{
  "n_layer": 12,
  "d_model": 160,
  "n_experts": 64,
  "experts_per_token": 6,
  "d_expert": 48,
  "d_shared_expert": 0,
  "activation": "swiglu",
  "moe_layers": [1, 2, 3, 4, 5, 6, 7, 8, 9, 10, 11],
  "router_score": "softmax",
  "normalize_top_k": false,
  "routed_scale": 4.81,
  "balance_loss": 0.0028,
  "balance_bias": false,
  "router_z_loss": 0.001,
  "router_noise": 0.3,
  "init_std_router": 0.0169,
  "lr_router": 0.000596,
  "vocab_size": 8192,
  "norm": "layernorm",
  "norm_eps": 1e-05,
  "tie_embeddings": false,
  "optimizer": "adam_hyperball",
  "lr": 0.00523,
  "beta1": 0.9,
  "batch_tokens": [16384, 32768, 49152],
  "seq_len": 2048,
  "train_tokens": 266500000,
  "steps": 8427,
  "dataset": "wikipedia_en"
}
Below are experts of layer 7 (counted from 0) of a mixture-of-experts language model. Rows are named router (the router's row for the expert), down (a neuron's output weights, with its number) and show model dimensions 0-159. Each number is 200 + 40 x the weight over its row's rms, rounded and kept within 0 to 999.
Before each expert's rows: a language model's description of what the expert responds to. This comes from a sample of Wikipedia text that the model never trained on.

# expert 27
It responds to: Sentence-final period plus blank line, section-heading == and === markers, opening parentheses and quotes that start new parts of an article.
router,152,187,199,236,268,258,224,115,232,223,166,161,163,159,208,224,269,226,220,171,232,134,197,173,219,201,203,192,202,162,244,222,229,225,200,219,248,244,174,175,261,193,155,213,177,217,164,137,224,287,180,128,218,228,190,239,182,258,228,261,224,191,197,176,129,231,153,175,126,194,156,197,248,187,148,195,180,152,192,126,136,142,210,199,199,167,171,185,194,230,227,198,193,213,265,199,226,197,257,229,240,276,165,177,271,200,223,140,269,256,204,235,231,240,149,172,251,242,168,103,210,238,164,204,131,213,195,196,164,144,229,248,158,135,187,187,222,239,243,168,180,143,253,188,179,153,255,89,215,218,148,150,211,129,235,223,233,226,214,159
down0,222,194,217,203,177,165,186,171,267,243,155,198,127,160,176,239,182,246,202,271,197,157,144,147,132,158,116,188,110,186,194,247,215,263,177,198,168,235,250,161,175,162,186,270,210,148,200,224,209,268,206,215,153,262,201,176,212,130,121,235,232,170,111,137,86,211,168,194,253,253,156,281,176,210,260,175,172,230,243,199,195,234,268,220,249,176,148,139,165,189,198,217,154,212,216,222,240,179,105,272,192,225,240,201,260,217,178,189,205,215,162,162,229,199,162,214,160,196,168,193,193,184,200,208,192,241,221,220,232,228,195,226,153,213,227,190,211,179,244,227,180,141,225,224,262,165,130,262,210,181,240,176,193,269,236,247,260,161,225,210

# expert 21
It responds to: Line-break tokens ending table rows, list items and headings, such as the closing pipe-plus-newline in wiki tables and newlines before dash list items.
router,155,200,170,228,191,249,219,188,231,219,172,157,170,189,138,211,230,211,242,225,257,166,188,185,197,177,201,197,269,174,247,300,194,192,155,180,226,223,176,201,255,209,141,221,163,132,177,193,224,224,148,138,259,242,241,260,135,230,270,273,243,259,158,146,153,224,148,162,143,228,215,218,214,207,178,193,161,148,212,184,198,155,222,158,166,168,124,194,237,214,205,188,175,189,230,227,232,189,268,296,229,277,153,202,213,227,147,152,197,219,143,199,234,178,160,185,287,215,173,185,192,238,152,210,154,144,205,228,181,216,224,290,168,187,139,249,277,246,196,113,208,190,211,165,201,147,248,146,231,264,205,156,233,155,222,160,237,254,200,125
down0,150,111,208,191,196,231,119,194,214,199,189,178,163,175,311,205,82,235,173,171,207,215,166,204,251,222,230,214,226,162,229,132,167,225,278,174,251,171,179,166,220,215,200,156,189,172,177,158,227,224,200,172,240,183,179,151,227,257,268,121,233,201,243,206,342,244,209,174,169,233,202,257,191,207,288,213,229,215,206,225,178,246,183,168,241,204,188,213,145,189,145,166,254,247,160,148,153,185,216,182,188,213,282,190,173,199,211,183,234,177,186,218,244,151,222,213,234,173,179,164,163,230,161,200,200,236,247,241,256,194,281,179,164,253,212,218,151,155,198,257,271,217,254,186,187,179,213,202,253,214,194,120,209,204,236,100,265,173,209,194

# expert 63
It responds to: Sentence-initial discourse words and first pieces of words, such as Mean(while), According, However, not(ably), un-, and Sh(ortly).
router,182,171,203,233,289,222,228,176,235,222,197,190,180,133,169,268,216,207,243,215,235,197,220,129,181,159,200,160,243,167,207,247,229,221,170,275,213,246,124,151,256,168,167,291,146,154,163,151,241,239,126,206,210,231,239,226,135,255,232,226,211,242,163,158,168,212,169,171,126,221,151,175,239,164,134,160,170,140,248,148,191,180,227,229,183,172,165,178,228,238,225,164,186,132,208,234,209,222,265,210,271,171,181,206,222,230,223,139,204,183,172,213,215,187,193,190,188,278,196,152,140,246,141,289,172,161,263,207,170,185,210,197,142,179,177,202,226,236,194,151,152,165,248,127,186,181,269,154,273,248,177,188,251,190,270,227,240,204,250,159
down0,171,185,251,197,190,129,262,253,173,202,159,178,157,241,171,182,199,208,236,213,121,167,245,79,132,181,229,215,184,148,205,171,211,90,133,192,217,292,201,198,217,256,188,199,222,226,227,264,230,249,265,179,154,238,177,236,197,163,187,162,208,175,215,263,256,234,227,177,220,198,202,165,182,209,142,180,183,174,177,234,277,222,209,227,172,117,292,200,195,127,234,222,200,259,194,211,196,228,221,143,191,215,213,184,141,172,151,185,192,203,270,270,209,230,266,174,192,144,252,233,268,207,164,200,208,231,204,234,272,198,227,128,198,111,224,256,282,202,169,178,185,239,201,172,206,204,212,209,161,226,219,275,159,150,203,158,156,218,199,182

# expert 0
It responds to: Line breaks, hyphen bullets, colons and field names in infoboxes and taxoboxes, such as Genus, Species, Coordinates, No. of episodes.
router,70,209,190,226,188,252,208,149,264,188,198,180,170,155,206,253,278,248,237,210,228,183,196,203,182,197,232,178,213,177,181,267,229,245,182,201,253,238,159,216,208,196,208,173,160,126,131,188,179,243,178,138,213,225,217,246,173,232,252,226,214,236,178,197,101,245,232,183,124,235,217,146,198,172,180,176,208,187,172,118,122,180,177,274,161,141,189,150,221,169,252,219,194,167,254,236,236,218,236,265,206,237,187,173,218,234,163,182,239,280,155,219,227,189,162,196,221,213,145,195,210,218,158,228,216,213,240,271,197,249,262,241,216,100,208,196,195,238,223,77,147,178,220,155,169,186,207,164,257,257,143,176,223,145,202,216,240,248,189,161
down0,173,212,227,157,237,152,316,204,207,195,193,158,201,152,293,240,196,147,179,223,192,218,238,188,210,200,173,315,189,224,189,168,171,252,186,210,293,204,215,230,234,225,208,173,177,220,202,198,182,262,127,206,193,195,188,153,186,248,168,229,219,147,230,228,229,213,166,237,216,91,176,188,218,210,136,255,232,197,161,221,197,196,97,272,198,216,139,170,182,142,172,269,211,258,164,184,172,195,143,121,172,214,179,126,268,215,212,213,208,233,251,251,186,259,208,188,159,207,159,153,251,202,210,159,138,264,185,185,187,166,199,105,191,190,237,227,190,139,148,143,204,139,189,173,191,250,232,229,236,166,216,192,154,271,172,225,153,174,219,247